Experts of a small language model.
Training: 284M tokens, 4339 steps.
Below are experts of layer 10 (counted from 0) of a mixture-of-experts language model. Rows are named router (the router's row for the expert), gate (a neuron's input weights, with its number), up (a neuron's input weights, with its number), down (a neuron's output weights, with its number) and show model dimensions 0-223. Each number is 500 + 40 x the weight over its row's rms, rounded and kept within 0 to 999. Numbers have three digits each.
Before each expert's rows: "mostly gets" lists some tokens that are sent to it at least half of the time; "comes before" lists some tokens at least twice as common just after its tokens as in all text. This comes from a sample of Wikipedia text that the model never trained on. Tokens count by the router's weight.

# expert 7
mostly gets: " one", " two", " all", " more", " other", " there"
comes before: " of", ",", ".", " to", " in", " and"
router:575475502536434486521510463514484522463530521518493510483462553508514526533524525509500486424472443508597513592519484496469544558519520469475529548485504469469501530533534474482515446483524558445406505492566530530492501549449529457515468517574429495534481533492411527487437533448500589489442431549470495529502539536467526472473474463455530480470446466465461482575494521491521555502499447554501486515539478550524488458488507462465456484467471458476448522551525452437439506538516482471533488502598468482481536434529531526473397545514422522514526580516440442483470554516529505546526454495531534531475582406546467581522472480513533447531425528476562457485421460568504507465456
gate5:528549535416435535453416533530495521479482460507463446487480441451502611450478463514486527459430493558504496510500421507529564476521505533557492527497451497432561548505508435456576577531506540483469505563535527479556495528487524515559485454466426503462427438445527443483534510513573547444497443522502565518468536461576532493500527535553504532501563497470546461470462494559507545469468503518528481447423467599572440429455472448578516453417507483487484541462496552466522564529511474536517549496497476522565531478522511432452525455433560494469488534523472493455490466468511552540473530508490554487509514491545485528525568496506530482502514491557499489461529447512487480541539
up5:484478495466503490451484515573440549508465467436521500546465508470480563617475464502569488526501477572481576539464510516466531461486534487502447515499540489464461549436560521507476535473464497466562428555483545563546478525502511517515465496436527552493529465545510516485546483579485499555505457523511443447507502462499465428511464421510400487512490466518543554526429503507490471517511580501463515519474560507468519464513528456528533505518490486580535542439480441476484469492525489541513522540457475602564505508521465489463576488565405472489438449436455450470452518500507535476490427492471498487532506575464533481472604512462516411554559580548497459512527520506516488435534
down5:479577442453523485535565583570510499557470545533458477534497526478527458488486434489478435561484456468550518569493534489470531437420466506483461597460520506542489520424549424575461476546429523438439500536513572530509516430467490460528516452504490529528505517587482506545455454508562552456508479538555486444500501487521499492479473444588469500439549512480584527498543503533472545492571408485528527506520458446533465522501562437471466518433495515553560502585502431509533410541466473459541531487546520503456513448465483511522474487518574440541548485535518490506506533455465504489482533533495500516467497458487467538532461484521490483474462480419493534472524476580450489491501
gate6:502421433493533565528481493510507481562526471476520460492541438505517528525498559574477507464457502499513536535473535459541612497448582521456504401492460442607471515497457468499498526521477530506484540493522501427437533498466592500483513461470454559475431530520423493544591493536474532470436586532512386526507607589486528533470474497483480463458492467461462511567488474484475527492579505554436468434504535469500447525511505437494484523505541493532514523508484536580431512501494479476473468518486484435490457458503565524553472469497462480454510494542562513487544531553496517511455504496504515494504495487507469426555498513531403493537453547460527553450537481504497525530561
up6:515486458508475443454509464488561470593535449476501478536519516473458486586513508537417513510416458533527518534536491463470443550604521496479514527547422484521488554466485447492533469480552469578400503479532540467603432553538526472478480549478502520548498499475488544501525575537533487418517556499501472483546488553467512485491469511555489476503483525472547478539483497543488527509508542511448464516397538520553458465470518478549520475465527560536521571475448518509469549476568496449511458570488478440487545525440430449523451488461508512533489509438422529577478527528485457504485488485512489396415546526479472519543450487477463491511504491539412559552500493484485574530534
down6:519505499477482485467517470560496559542531440480562477407490526578416504545567497476430477500491538516477465500525461519521551534435578491434510465545505512530543529408465462506586456528514454514472472460478544452523501480527461550490457542485525488512506462495403483569481501490523439459519497495466530440492485517468537508527512548446481506488509543498471558504495554509531494577457504581475504527519439428487468423454499439500472515568459518496463532517533599512406514479460448469491516518471479450552517547511517546414488479515460522440534546454494535500480525590463463476503482459509513509569523515549479438493554485536494567525447492496519613452559419472561522539530
gate7:496504522522483493454511484543588489426475504486514500596514487494496500456512476532537530466519451491585491534453479447512451454450488470544481579485569445426569514470592467477435516479526480519460583544501452516490460523453513452447482485521366449480514535534542485523505510451543522565557508545549466555515534454547473564494513463462433536488511459529459510492418537535517522462516503450472477521492513557486485496500478487463463573477553511491501491453531469427543530459494528499453439503535516560534554456545519518615523514476557531495495562476492531436594486426568528504529495518421449457488546403529472546514496486490557512479479495554482472486536490481513490514436
up7:461577551528516551541490446436530494493536432539465535512425508497580534550493534493463510552461441547502472517574529470435556545499514445531441468478487514527518580541496452490495515545577423480460481485527521513468452530490559520499523565464562491522434421489459419488483477533448495492347511531485510519500504529490486584576472516434423476480570542412494483512488487491500452477469511523442565518497564493535444500445489477455437537562478468500461494542514489518442490463461473494532533574490487420562539515488506532480493446527499501587511478469558505497487500531457488472490487503579509543570493511539489430493514492471516527515480461526420497543470567496500469469518
down7:530559517497528601568570512454507529484510494574525485434473483478554452533427443471525551498467521466460502479537462526509486457554479457478465498518524516428493507502510502450444498531432484531429482529493480512477547487466534548543503465476464521517555532512466472494554397555463547451522525471552478490481491533484559520499405475489536426576523497475555468556458495485564416521476452567436526454514539452477490516529451456544521489528503450479554458555509525499447508554526459451526453522531506515543531474451566518537532510500492450506477542559500505573491422514610487503478445434526562392451558542477441528484523480506442526494529546515491499497493491532512550401495
gate8:560571481517467502520529540495488607459504478450424482563531464540595483501527559490587487447430471485439445502486512447565527517457470485479427532553527474504500452491484491459479518419503529527496450534575545496543518504522536473446504563493468484485468470443482527527516471488499630531470453461512496468500552454545521482458476531490521579502498483436512531469533633476523514512512455434488459466479476462437519467529482564459472518470479520459548491570501586566392500481509520467460469463578468502478484418477502469535542491559523483524484542527575526507522483536460521476467466496507518491552520501499425527522557445462561459482527493515532473522558449472482471504474
up8:511439480535444474477501539472568471560508360484471474517466491562480544494495455548481516530503463471432543580537534486558493494529562478526530527455468464461524516452498539495573576522413466465525515542494453460525526502469480451511531524529557492477546517552459548526465470500502494521546533557498433500446542431488518497464440467505500535529451542517473577496470467484479523540545486389471570511470470513508457422504475513469538433535469569523498526484537580512566518530545465518469467449515486494459446549463541494454555492574460433517483513557560527496554471445508483500456492503494444557431483557504496489443484427562497451571534451569529510459513476512452527537450
down8:463465508522547458520486468549507500520501507487507535496536448446551492515500503533564490496482401518552476442533473436573554500496475596498494443454562435493452518496545456473415452378500527438463602533542430485525551492492526528484489426523477547540513521522485523555492539466435532500477494489464518499555496489510518524443455503476511500523411456506558453539532508437511514525479539522520529471475471487430459519576498510515483551483575487560474456559592511529491462519460512518523537506455476577548437515531556437463526564570466539440420456548512453516525508479466508508518591530487520557464489509500450448478494569465517458515482490583455472528450521508468472459485
gate9:537522519451512499516483472539466532468530499447488488416558439481512451416484506468455492550473465519541490506527508482468473550503544464491545516550531451533519486462576446496488548474425520407469492488409540445536517486516440461489510504535489559532480617481510450493497543511510494503509551473462460434548495449512618470539490500451439518472534533486540398496498384522565577492477489517430528468494530453549495487496509520563505503515569489484525580451506499505477542511449496399513467562491481437516475486525502539479543545521387481536513581473526512522515493510487560570551510465439527520528484434501464467536508545555539465461489540564502463528543539479504496474476
up9:493511472500541474496455498540438540511440499499442566544458501509478468462541490513500463545456506497531535568534461487495493468490452506465525593463442495477496486448463546522583529522491467495461468435434524515465456480508499574513475501472504510501513587565545467515452408560503446484381427523573446522483559447542491444424565510470543533489591536484473536453485515516483407567491458487547504520463560489583563509458457509539516487460513519532476525457464481461545494448521511460477540488515578492581488419570519523498515523485509475462589490512530534500520487552449470511548542512501456542440445490526579478467522566543457502526417484505442458523502529514503510507527
down9:442476470530506552537484497489524466516505545520476519493506490532466490531537475503495477579504506429435547458521534520491533500536432523570426496534511459547579532552568444459508520508501461592519509452471430471474505515535513510470536490501489542445507511531523498422420475485515558494407492499516433515490504471482520536492463546496404544497477432470520472462511491480544476444485533515524463486527600545536501570462575540505465470458571467522451509572488501466507502504531491563553450485477539484477473540478479477560496556550512551466433566502438473507446482554473496532471415523542513525473426498524531472476497507483516459550493506564502445423452524587438587377512
gate10:497487504490449444499482555497506585467486478535546459486487471489507512531512529471531586469501514522511496531544474515573457510534589416509458451503491497528509548495457420461504445526513548499515552522484427550455514518474530480476412538493503412367513563387567448580567527501473521548526549470481516488498541562519500500456488435521482541456502502514496504479455521528561471489492484527514427451484469506530519493522583496478469508574467570517426432520497554508461527509515507448519480466527490513453483485513452503504467473577528542502577519498532489564452459432538465542499470431439476450483545519500527483453512533581601504443475523505561476478465553475440499542491
up10:577533483486558478474474524438486499574510501508452509490493478556525516477451504472526469462481482551511467525480538485507484488551471526444546559549447501504450477532587477467482553508450478532504470477424478546522572461518466448511427505567456614513550490520480530442493509450428446479557438414517536486426460458551513459448507489513560496607446513447545459521523506495498492454497493513538443474478474446497446500465512530483526514513562466485509511524587439511601505444572560559474400529481467480515512520523516464490480474525607463506551488507493462420527533523535498421451494529515527512535587477516555496506501497463476476523558536455501429495500484528515548555485
down10:497513504502486548487461427518548465520574578426493432451479528468465479496522425525524509482511551463513519451490461560500471472548520456487492528481591487575508542557454509500504570560522558574526416514523489586568498415506537507549491560488457499426472512488525433497506474552473470440513507510539527498418482460443404465552462450525520506425536556434513468546479522581488519467550510459490452497581517548602455490514483490593450547502498463503551466468527516570533538456469462489538577535457445522478550527493514525522553479517511476515483454504503536507441433492487514530525521510465432449457521477497554468513464501462500487563479518448437522494488473474487487488462
gate11:548489522463503474573493491479562547499555502477443361466511460466492490529556549505500510516521454546610459517528534473496466533576525493436561500477483495421469448603507488487475433480507533494489495443566502517505536513503563546509464390544544519465515476466496486449544482526496519462501528505492477465393492527481494453531486488488506591566491474488463527501485474447516485463505458572585529571546554522484485451500514522472558530521441514502537448427544483434518533453467458518502437511603449481483421443481577532422487515482455512503504530492528546522493520498481548551549550489506473453523485530489501469502424468572471493551459481566482462469488490534492502467516
up11:494531463516502479618477544572510501493472555513532548540467503445520446522495522561464482484518481460466495534600557435494457481480534462541490454553481525464466482479405494489460502536626506523482464565512490499466514465544513536497467525463524548474452494495541501516431542466601545524553522462600507546494488486457512501435519519503449505507585551548453527545470448528413538508516539532539599452396501474521532557487481531573526505399478508477446502503543548492475556542474472491520482488490504470523524507508498436479408509519451573505543498505470535460501490426510462469477463447553461468478452499489466503509456462531407548490472487501527502502479454526503459543466
down11:461447493483501480526461535492516488518559490445529460479491538497562472511467559480499513469540616503466553451453446507596487482432561515518470464519488493539485530489536513514512436539598423501467466474524500535504529434488526466422567544473533589440485497484441447524473564556491501431552436512535521497541596412452471513523481574484525528517575503465509576542531550467499455496525473460474534459474480511489468481586464503478527504512463521519441538540437560458458455526509485505478465519429515525555509500511528554499515507472407471474511540539403460500473480509566503482603457501538495475487494511493485578493491465507522492550585497413516485480468454528511469477470
gate12:528552491510461519476525537555423474454475469522557524463521555485509490453474437484483533460591571580464556562503462508465472538536506494430510550506581514523511414518476548565480503517439510442517437445535498506553561463504511462578423447520489461512514495475487461463526486539559467489459501481485422504543478561510543561479484525506500542463567542478488514447477496497583463470443525469563496436456503468554514524460529543525418481507439498460518457551491525540576521548536460483514426498481492494481508532548452420430547509561456512493534486496394514560494514464502508540531485517466519495422465434571485499536569482492527491498518517460533406558518532552491494534482
up12:512479471546500466530455438478476465512494501550474537426573532460501533477445455543497606542539508519479517497476482487445485539517495479448482521514445457512470500512476480508555552515533440520422472476514572451488416497462530588536436494486541466463546480477513540514427475505482454413607427503464546475535528499491498561609435544406462469429536502550487572573520475510566495506529547532478507467489527439528523533509510553523533464480478485503553566532528461437468511496539507489517515546518492552535565512475469488499466520478562440475504472436553559484489414459464397496458559527516496518428478535514535532466523509562484450547537541470536528520531524475505510497537
down12:493493496498523455443436488474522548485474507480492490404540523520529488479514547495530468564458519458492512439497468491430504503507533556542472483432494510522489554520575446504485498495545407412507513478478528489463490466579513526413478515437585482422521460469506520527473457536524522519519480469473501533475453509511526426500559518465535524477475473484481431554561474485475564514518564468563559551528570487555477457511503435503560512529525518509462497567544443510398455554467544556515512484516565501464539396443507518544498588527588495496513508469515496521504511534506499514450477494515533589503507528449545570528529383541489518515482415469465439497522450545475511463437
gate13:528482522558469493521597528471463474467487459575496465487526481570519595551456565556563575444454468570510501578522543475414480603535487521511452506503487420406470495513538448507462472496471554549535505510529513476545544420429509497530507501478518528432499506433460505517518425444455579508518520527424445469526533492524491496503451497460419562517507509510513498547623483563435526505567463484544482450460497476451487523487512558460508489524417496478475525492486452525463492487526558476519472493487521520501519545472468502543453512509441528534467518469486541489458501454482453491520509462550479596467562411556492517528482547462496494532496483506478549473462541460553509487488
up13:587507477478486607501443494497581515556485486557502404491527552550516481504531493497528431487470443580530498526488539465519523486495487487546556515480504483417507542462456520495448486446541427504503539479505490501496479406507490525458470529479564515451478475576490486547503466524488439509475488568523485585486534535517509522450413536501496584467492563485489541500425552527452460462486454527543504474519467421519531519496533416455510466489489476520468527543483561476523542476387487449545480530546508535496569585438487506465507563509465512507498537512515520474395487538490501558483499485515505387576465478508466459510482480561506449427479480524538558541484449525534460549515
down13:543527510547475472465457480477544527606433484454511495557519438526482534487445487442484534482527528574573545501497458475506492495435495558548517508522467549453513524490457506508489568491513420454456510537558529552511557532414493522461450506514456543556521432489530510573504574498505508522472421557485451511477502463442484470583525449504496511533440451523495484486470497469529583469451545467492537531458442502546472488520546553514486538541537504579517513516541459435528481453514486494500488405475534439528532534521475492568413520488527487545425564481488428449474457536466565486552511450442429533494532523528443483489532558468519555440477449487518503495525573442523468541432
gate14:452499532468481590534513512435497512478595516483497506515467476522535470451481548559524512528487440558498517434496421516445478515466528507451524507447531465504460534520505504515549469539461544407480531504535507518495476522530425463490528516523507494551411502491487553603520377467627528471529551464488462487522465463562478550566529513551452515454513480451443494550531489544540539477461413536450519515554463502531549506508473482473506504487475467414441571428539502533491444538483580566511484567446483567494513472519512539470484524503506516516501509531471452496501444523574457497457555524494531498499433525451524514525457541515487471472440484514588569414498530476506495463465
up14:528441461453537513505534458556469440502533538537506490569557549507533431512505499516485449438514494474468607462486443524452475500462546483533481503480549514514465447481479452505465531498499604473575521451439552489544505536493472506514430510513494552482449452540475434490523535497550555551441503515508515570519452485514395486567459427561502473487452433490454500481466538424518528438516603535582505511522532574530591526521532499456492389396507478455534570505515470542472513482437494429482561456507475527526466495460478528491489479546496448505539535501527535487475460498482531574524498462535553498524506525467472480472469503469511437475491544512484516501537473561438453530514
down14:478493484522423516588516568500519531553535560532516472464451374539442507559555485586500481509535505531489461514524447556498478522538505479492499508527421487593519474492501488517549498527498510499554469505440475522530524574513516451523534500450462466503477436505527510555482402540470533515514535384528450493490521499465497498495568540441484478486500547526488538550483563495581537514529531500528485453500496494415534445556512499540590517502469536482503488506515522496476519548438477537541459471512447452462550509464475486513465507516437537517482464501525494549420538504550461550444408493480458526493427458520470496474530496533581553533488427551485445467420441445439518502414
gate15:519497488527530502467523531576537448507474533488451474513456496529449432518516506499525554478436429554519473532470463445479533476521495514513568444506483519456544467484600444485421444449467513559532529542545582535502497539478491514522422560465424498558502447536549460517446547430483497480402495541475564490597515464514550495470490473438466526438424497500534508515517588544468519446527495467477465573501552526449498484495445493491546420482577486571519555476498534490513515520544448505500544517456586501497498490495456454458485528509566477494526447561557464501503476538549451493526586491540527470495513431473505492566449503474515483470481493566515508523461432491460516447578
up15:523480529533514544541567458504513464499501489558494513526524526492550460418456481537464458497548513482556462566528472565530538494477490589465466488538514468479473454428468519487440486504491509438519468547486509458518529495457533468562467528508515509513529445434467468489521514465486510434488518514501467461503485459456575430452530533507481556562515485495545502480564557550445548473500448465459530466526499516456513528508526517496472516486471599547548514523518444482504437524490476442494504554528556528488507412535464539472463447535579468540487420526458521442482452466520456507401518556526474608520511509398502524493444528481528431588434567491575519473577483519494478595563
down15:487554532476514493501447477545490507529515509580581476501456506505491490487580480468505469408470493458465507518510437482480484488489518500471564516510468500529528440477531431555535476531500475490475489457415503422532505498525501424479478548464543484475536523444536539512425487485490533513517424477477467547542532474503501563543479520514479503517512477552523567497506477447438496530523534506535478486464507529512527430581524410473527459394512495505483473681454608468524543505499477498466500541450482473519450460603424492507548513523458572504496576478454529501478471553485467503511452553531520458541477515578490460535499453396467575578501509465514520522505512529504507463502
gate16:558459527503488556476526491417581403551476490521542490505539452491475465591536451519519517441538445499528482482501504465403499448553493487536529520588502461487567456489518483529501568514499557479476533504538524465510478502522452496490576489559498541538477514536481493484439532567527493465464481554483485530389510488489434518484566411552482486483449477530522578473433541439499537489488430493533488531522429582440484468496460513493486465480560507498528465461532489502425504476577518517476425566547562497457462492505554476552460493509443474477479498509361504421547511472540486449539485518539543500490531500558497555557505488470473424493518466470511526508471499561488542479471
up16:495467489436545569504512494562531487501528472539454559509496503521542522515456481549518448481527455558495533484505537501519441474479455481436521479523538525541388484569495476422555516464518483531475485511513523518512517559490459512478455483525482467488471470474554506455534423469477509490512437460515507535536554464570524471525483445501435532489504569423486484450539559452505511498509415530466513478567468485597446481465600440574452483429472482501510480501466575469499483530519505445563538591480554504503503428452455536531443537561512447410464466517555472540523571591517534506491468468500507524528468500489495476569415515492492512396460554530525488473488503470545447542460
down16:502543521478565483499495508476529482559410465510477529500424492545610483419460599505455443410412512462530468507532532543547545519575576501474487518533521495507418493617520481507492492408548505450552487478472496460531525525449509447487479477484511492507470452469439491485508485509554445513500466514434514474519505483477499460481533540512425497532573481584558481534596496499523500431512484573530523471576470545471558533539523482511530488536556540532529487583498476501480417496434521498543492501485499491520525523553482513495516475518448516507474513554515472483496419537495582517514451515460462488484526456430480434468479554508526519552466530472517455406444532511500494474443
gate17:568533508514574493503534502466578426529500449508487497564491557509540446548464483524447459490419523496510506474523451410514504498467524527525587513407504485574494489555470469474489484449468549439447446390530479473509537499520505508469563496565495471465446551482521444447507521546479467498586554484523526505475544528461506495488428422450522464467463522532503505525466514455523518485482467490602545483470491623529545430454497534532428482595539511500509558522508554454536491455532482452404528452520479536510480576481481501539484547552437481508542500498456525535471433519475510544476464412495485557435503504535535465518510478510532459484510507471538480541497510490521546554470
up17:487515482472566535474483460501499527484549543452464526488467504513548514525500543472514522472515482549575517506501511536545464519517523498526492510447630464498503498534535478545523440488497523471574533444550410456563506492539480500553517535475432434432488511443491527501503499497527533491502576594495534437511551479534451426516526543489584504460509504514504412439522526512533453525487470523468493541516490539512575517496523538493487508492568452457473494601503422513518473490469553462487570497460447488497499397523552434492470406460499478471455379520493467457491573450490464553533454484494529537535537528471480434473451562448522503508412467468450480470530444501520531422517
down17:479508489617543487426504500492478523441453499530548525546566558550539529413479615481466478529500447497451429561472499484440449485477496527432559498476542564500515542472534470471460517497506510562478526505586583470514527522498496507506455468528461471464460460498491463554555486436544432422502478504472545486549486526493552437493555465532550497478496451507425474466508494498455535545518498434444567495499554558484567452484485483506527603500468542484486503531428479544518510544544576438482531502493596417447498516487513462454544495515474470461509475494424534523539457467462567504518429526481463524567498481521516464499470545472523530513499423498520433442521499533517522515517
gate18:526475496532491466501553566503570523514508497583558461475464518472467531479502535502584553539509480598514504550529416488419526494415414493491559543530485501558515570480593489494489427574509419505539531517579445444475594457466461536578517510487480483459468479410491498506427491488483545478486498529459499456544456513570471560509538539557505465471503532578591468489449509485500502504516464466523462490464511512478464532490468534442495587475531473440509459534480446523491489490491498517544499484475476541462544450528468525501426487458511471535486459463462527528587407547514472439532529541553545519466437503511503535490473483520486483501506541505462418472507425476499467472515
up18:543461505484446490538509494539478478521587596522469509516493525456556464563482490483460458443525479539425471542547530457528521517445564530454542486537579486487472521504496522460465460520485492522552523434633488439530499488545507482489487514419469537520483469472478533538441472560562457451446523439448508458514565511438504527471531512498522498494485525501446500545476503451523389567497522525523539547535452488492478440515435509609426570575503518526508551488449531544484488510507435457514477505463552528489504501494579442566492481527458498484498457501497561525462517538541508511497509542421499469447520459435487435512525467527519477438499423512484491453489578576525466439462
down18:493559474449484565462586477475456502471511507505512471462443429485548501496477446466496529471464476552495551500527481518477450464555445524543480489580534531501496557553578535518532499497440499484532486544480470492504521486444494486466525552512487507505511561500456479512475444495506453492567442577502512529473508492521465475502488507555490519482498490488471554541426467435441467659575500453518481529517524538563509527469508480487450411416417522521452515439574541512556467531429551491514474510490477497412551570514528515582486484479467512474530540546408562491587509507508498534446523455540430489502481498435518503488539504434449537584436458489493483549491516523486474561485
gate19:505442584483481551496440554483454522536458493515546488528510464465512548480519549449430491392481518434463484570569507488415555498521464511465491439560439525485482459518537497423425551446474502556520488559479588511518550442493536515513514472466494543519430511524491517521494519579472499470519542528546525491515454468445459426490510514463402448544454565495459503451499521516463577550474445502495573506536478518493491484481533438467481519500495493469564551542524533513506465454531555468537539508532539384511513515462445490555585495512526493529464510470440493499452515464527425526496498521480557503540474492574509495482461527502524560483564447566469595564481455521474511509495
up19:511531501582475450559530498485416579576505553404484481551505558508470520535553512518534480528498461457573485456457542513485446547494536476491515474554536488475418462520501516525568480493491454534498451581520494541402421485520510569513468531504518435435474528567498447505472527483482507535469494485551445475448506467554423473504430528461459471553529579504490446524494502549550509498483455503553504486484504450519588480517545488525468516444531521489518474484501507516455541492496473510493441524550480478476502472528488629486546516502447474470390533419526478469493465503604492502483468439472586592486465576470532541512486525557530507500498505508492528521515469503426501505543
down19:534468510465507445547561593583481476547426487506500525536516468442482493468429467518442474503498554464511496535512490552476430493489492462514507496495483428519609485540530498547450446440468507476530436522545512451477520563470512488471569545554454437533511448477540473452482469511438504475444506483514500552524503551438478444541537507479472492500517466503484542461566504491491501478561458513577502511496452624489525481458460465449458523491485438528543457550588549484508493509525566501575550474545586455542528482526455478465514436474528537478613518511539488481485544446484545481522479534529452419533548463530542500492512420509523525580460435491487507515518561492451466457473
gate20:493420421434485464466492512535542536463483467500501536578523389538515505424524501504467391462505522450534521506492491441486525588611496496462563464487428556499469548570524512424499517453550464475378513451525490552471537525469488522472498477537589532517480489522449509476521471500538470430587519473483489521515516531500519449524547425513505506516445413456527501452561521529523548515529476512471529420544504489487454532484482434516494549490469547530486546549526530538498458535456550445549507494475500523548494487551483470511587460442552500557517476504542557510485444510492457487533486478479571521563525535515470477573492413535527491496547505529446492458506477476521504473466
up20:467426494492476548535475527457553520497465466524472509484483513507433549458477521563489518524454484460551467518523521504496433442555482455492474436543553473545484524495490595524463486540481494449521560530518506521559477468554515437447522484560466583484425507478492559528449489481452522514480589523470500466487525477487483574438454472539410523484529479567564480582465513497436446481530555506498547501469457470474495482475528462547499493528480490455473491553466452534450496490470462443544518486420536517536518522580514474498560547497434476505444589519492512545487508530542426541453546560472529558498587559491492511505413560443496537464453586546503542466414452465541502534488
down20:488567499498569582505493513464513532502528462481523514488462544514506520515570447560473487556477544497457465506471550523461462552492530485535486546459466564490492500552544539405489497520449458490449478448514387493489531535530472530505542451482461523483476491522519505525505534506522409591409543455450556504467568498557534466437542501566475547555435516499470510515535540493483472375441480467489545443545521491498479447494498472518500576564519414499534510384471477494503450486534517510458513509488512512486498479495492428501466546451424550528477481501443455449470518511528483533477431510539491541540483539470582472558510553583483511440431496573564519506524496512513451477523
gate21:579541481528491432554493532482455462514498494444538490482519481541555476420478515501505480389477446461512515470514498440508482468466530490509546457538522470506484555475486478463484464473492514596482490506462453525544450488468547482498498482447487454507453539489631544525479511465496482450453470466589519501514485437507522479441449502492524500514474492491490524533401480501499619528493484433487487487516435528510529510461580507528542427514573523491434502563595589494514468568519511513456517518502488471553484430476527532463552490467519619541492498487508468541468533465533482567494550495508473518534505460495477532557506495478483540531463595515560506486481583534616522482440
up21:459526504491485523465506470513451470505436505434468525508562520512504559432457523491476461536515477526542460546536449472444560526464503507498567454499547492555548593544470470546559519542539491491545449479473498508438464470433567519533487493516515539577465466530552580448487529542537521578559469475460519474488466402496557451507476540503466484551500503402485500517553491453495441537504455525435514520549515464545515495537483534496511538443562502467469522517470565483487552520402543500536557517431538545524474531550412507510474521457482454491454435521418469550445501527482509595471445450525513503569517481480511471400531517492539542496461445524469550461529520460516429532525
down21:521471460509471471546503521543565525484494470405529419549448516520482564517493558521506489461468479503464521515494451494576533533488406530510447601533521515563498516513505504498525531514546494596471559495527452496426425540497468473538490502562480453482540542503472589543490492465528444536418488482545461469490508534462465560497523486534551542458452464503434464534505420530440413470495457480477462526527433484624508508474463561495461559475491516455513419611511518414463440539517490520526426465448520552533480508549482522491527536465492560507507494529564530488435516544470564437517454512525556444512497540454534469493505496480495530498429509478458502494531530505504492497523
gate22:546513510462496487544484549424479469471521531569511355521489506552510534497476492535508441493519494503516502463435550523487495473421542432422553496513451535481502499529563477542483524530498522510561447555485495478459608515533502449557540443513555511507475461493513518463459473497482492438462507519508501450411520505441538503539564452456528471549357588495550574473542464480524487461502501520470578526499523485506514532529478540535550524428529540487499472510534505470477439475498519543481520468511489476493581515495463443495481493481448432513520500510554538517521524548443499562504525489515538557490537436479550520417407507503537428470565486457474502509417456510564530444479
up22:535458504524511494501541510530451508446479449468487640465520523494503457481532512471514540447494410558541582496587531432459514468489552466509451477479480457489469498490547502531590460563543521495463546482469511532493522558508509462546524427501449507516515531513520452530410535534510502446448412446457563541483447432488555487452511558516462529525516496429541425485455529510481474491569419467463512554504524493369475475471503448530536451531549503500520536489538495477515486566550507501476535573509494481523508581474443479512502534497454431523505509521503461588474452548536497557545447501484461470477507491479540507465507545438555459528554437534527516422493511540498520497530
down22:531539474585442485360503466455458557478450491480523515527472431526458537530489482496501534498445487553510476529472475463505475506524492528488512476479449478448534556477511495482546425504522501495457517452574466515526529487506536431503435497501498489518534517475501539494557489532554476493519479535395540503488559452496472420587567546538485524466490523515454538445460446540504522517440442521541456441478526506551489499448570539492497507528510523449443443437471601528505557461508515578453518509549458472565501600507478560499487512528466514512497447483523474520502445485588499477480504460486488510497503466412534510497533494411573548552499507484495507536497476489661528489524
gate23:511493496507538531514483448515459523512512383488469510437521424569545514463486519507529501457543455475539561564496465532467449530585496515474543492460474551466491474544486530527470487428588531581440500520421516535482437524545546530471419431504571498430536511525506500532568456455510455588555456452503432516554503422473494506461473481478498522517498523535528457495520580469482519487509438597455431544466502411530460486504458479449510495542591433483546539474521517528437465541412476553458502491531504525403483546497512487486563503531451549529472541509522553521517457470515552561524457482504471500533523549491474458510504487506448494468540486544497533521502504456441517467498
up23:480461534458500550473506491504554482442511511483528565510508535478433421531488472480571529460514495465482527512466506586507594393505513486485527472486574433505564500486459477473449499545467500584511465452428445423493503486481520486507580489514492538462502532499558518450496509458458463458519457537493498504532475610538477550550463446524481548433505527527519537468557575481546404456494527516532537402533477507491593543506477465492469527593517491487504525536502563498493491450541452476460481532474494462461468492464443494547533545473462518509453481538500464498507470422504509558497532480474491588542503535480464459546505514461481603492560467531588481456487463524512536518590
down23:469551505572505539473538556581485458550483422491458482499567484505422500527555483545514502504515498469390521532501511479511527396546534564511482428459520507515529446443474495452479490517545506525485559515467519588489502528475546464463523502419502458519587531485516496559503499459423469493575458499457435556519599521445442553496468464571512499511517488481599477541420513524460471490502484569542476480468545479485527628489475442505489460493453506464437512522484548481515549532538496541463448476514484483556426479479487475471470535480526448479506492440575529523559492427484553504451522502453548493478483517551530455552528551496510497529498469492544460522453499448435490481516
gate24:547485503477570520493448534488577528532495534505455484525466532545504554465540541505466519561486484446532501469539457468510487522465515450533576518516520496541476443526464477484493503477465505503453541572513435497466494469482550560489529536553501431499513510442531439529556472468535575562459465568427448526510516420450519486462528534574579502476598493514402527483545491546508521488507467524488515511533491543546497485531477382488457498507556507420506430496505410508468460550528505463473533574465492487499542486600506467491543521495442506472521505549516481484548467511556479546462468505423502464504556446440540549424427436491507600448472501501473503507481539511531486564437
up24:492521541475575572512535530486619491533506519519493463456540519473571512496486467524463468477478502452500501416488480480463483532503506452536437513524473498525475430392442484478521523481568517565597420534513524511510531486445458462511484468432516423525520443459500530547526513537477529504571517556594513465520531477429453531566457454475505503552528509476538455577450375437513542477512548513506507510451541491526517481500501460509422452438515495565541493479580450490499576463468463572523517543446525545461494483571573507531532437536489484479545500543509466527465450495534513481492498467482460478472539441450569455521554543465532472525546505479507537462471544493526508480488
down24:524523504539524460468474456503464509478470559459550485497501457531581494471467552513514469519420435496452534465495540538485427457457528467510524457481515490494549511561538562500480524502432466473471566573465465536557541466436550559503500495441427510540432506486479500499531425462507523562527538469469440433526474435563489539434561478572554522532465385495508520459493534510549526487495488513481540490561548438514517511450463557552511522505511462482412512622505473521533514561527562487516527484468534613557503489486497493498514465463564519522464470485474458516480415525524503547526530517521493498510485530433529508496409518489502500422526567547494478470494495540483405457448
gate25:542540491457472548465512462571425481498459560389497516504549501584551475468487489482498514516500503549504523543490432492456461529502501473506510553519493501453530505478561462519507521505488461512526484549504453463422499467524472603530483537474574552532517498472442498512457525436491465536478479556497442544549421477464502446508444480479583481519427496571485442519514546471508508594516464557484488475485496524566423480554454489573576467403475535535487446537479472491487557472496532540519429506499513454503437580428404489490507543499501459549514473554508565560532541514558527528502510523514453516555478453471490525428503543517583495461453515462587460509511507452483516511494
up25:489467503442555488592513482446557538469446495547503464545462543476491501441524591491485577450466525475518492514524512571514484448466465448482461500496438571499447486520459491509510475563477523469530497480493469462573555536474515482541463522563520523485514500487474521534472474557591433575470500526448452474511460494495531524505535460552496504456472427483517547506517544434464466493541489493450502494468500486506548487432555484450468471489567441493449447469456533582464486534432474549490521493560468495578472512498499434462572524451635493531542556578542565543601524560487477442502471556474482486578500519478520506468444459495466520564449488495485542506453542521506479450504
down25:508494459506469484547511491459515473514450518525550552485533456547483591540494449425467531508508520534413471505489566513419480536508451561569501500526413495497507514497478406551447484462537476442495525541400494509542618529499474518537472501483463562479516501456593554533486511443529477527511524545518536511412477528496471472525555544547485499499429482439511479504457463476462551562539447535471538503501447492518466412495477509560538492487492569521515428528550507471492487467430485537517477509475491611484553503473481551467474422486489556466585530538497429483485488493503512473528444496556414486475478557518461584548547472491506503524446478483500499528524458514457486586478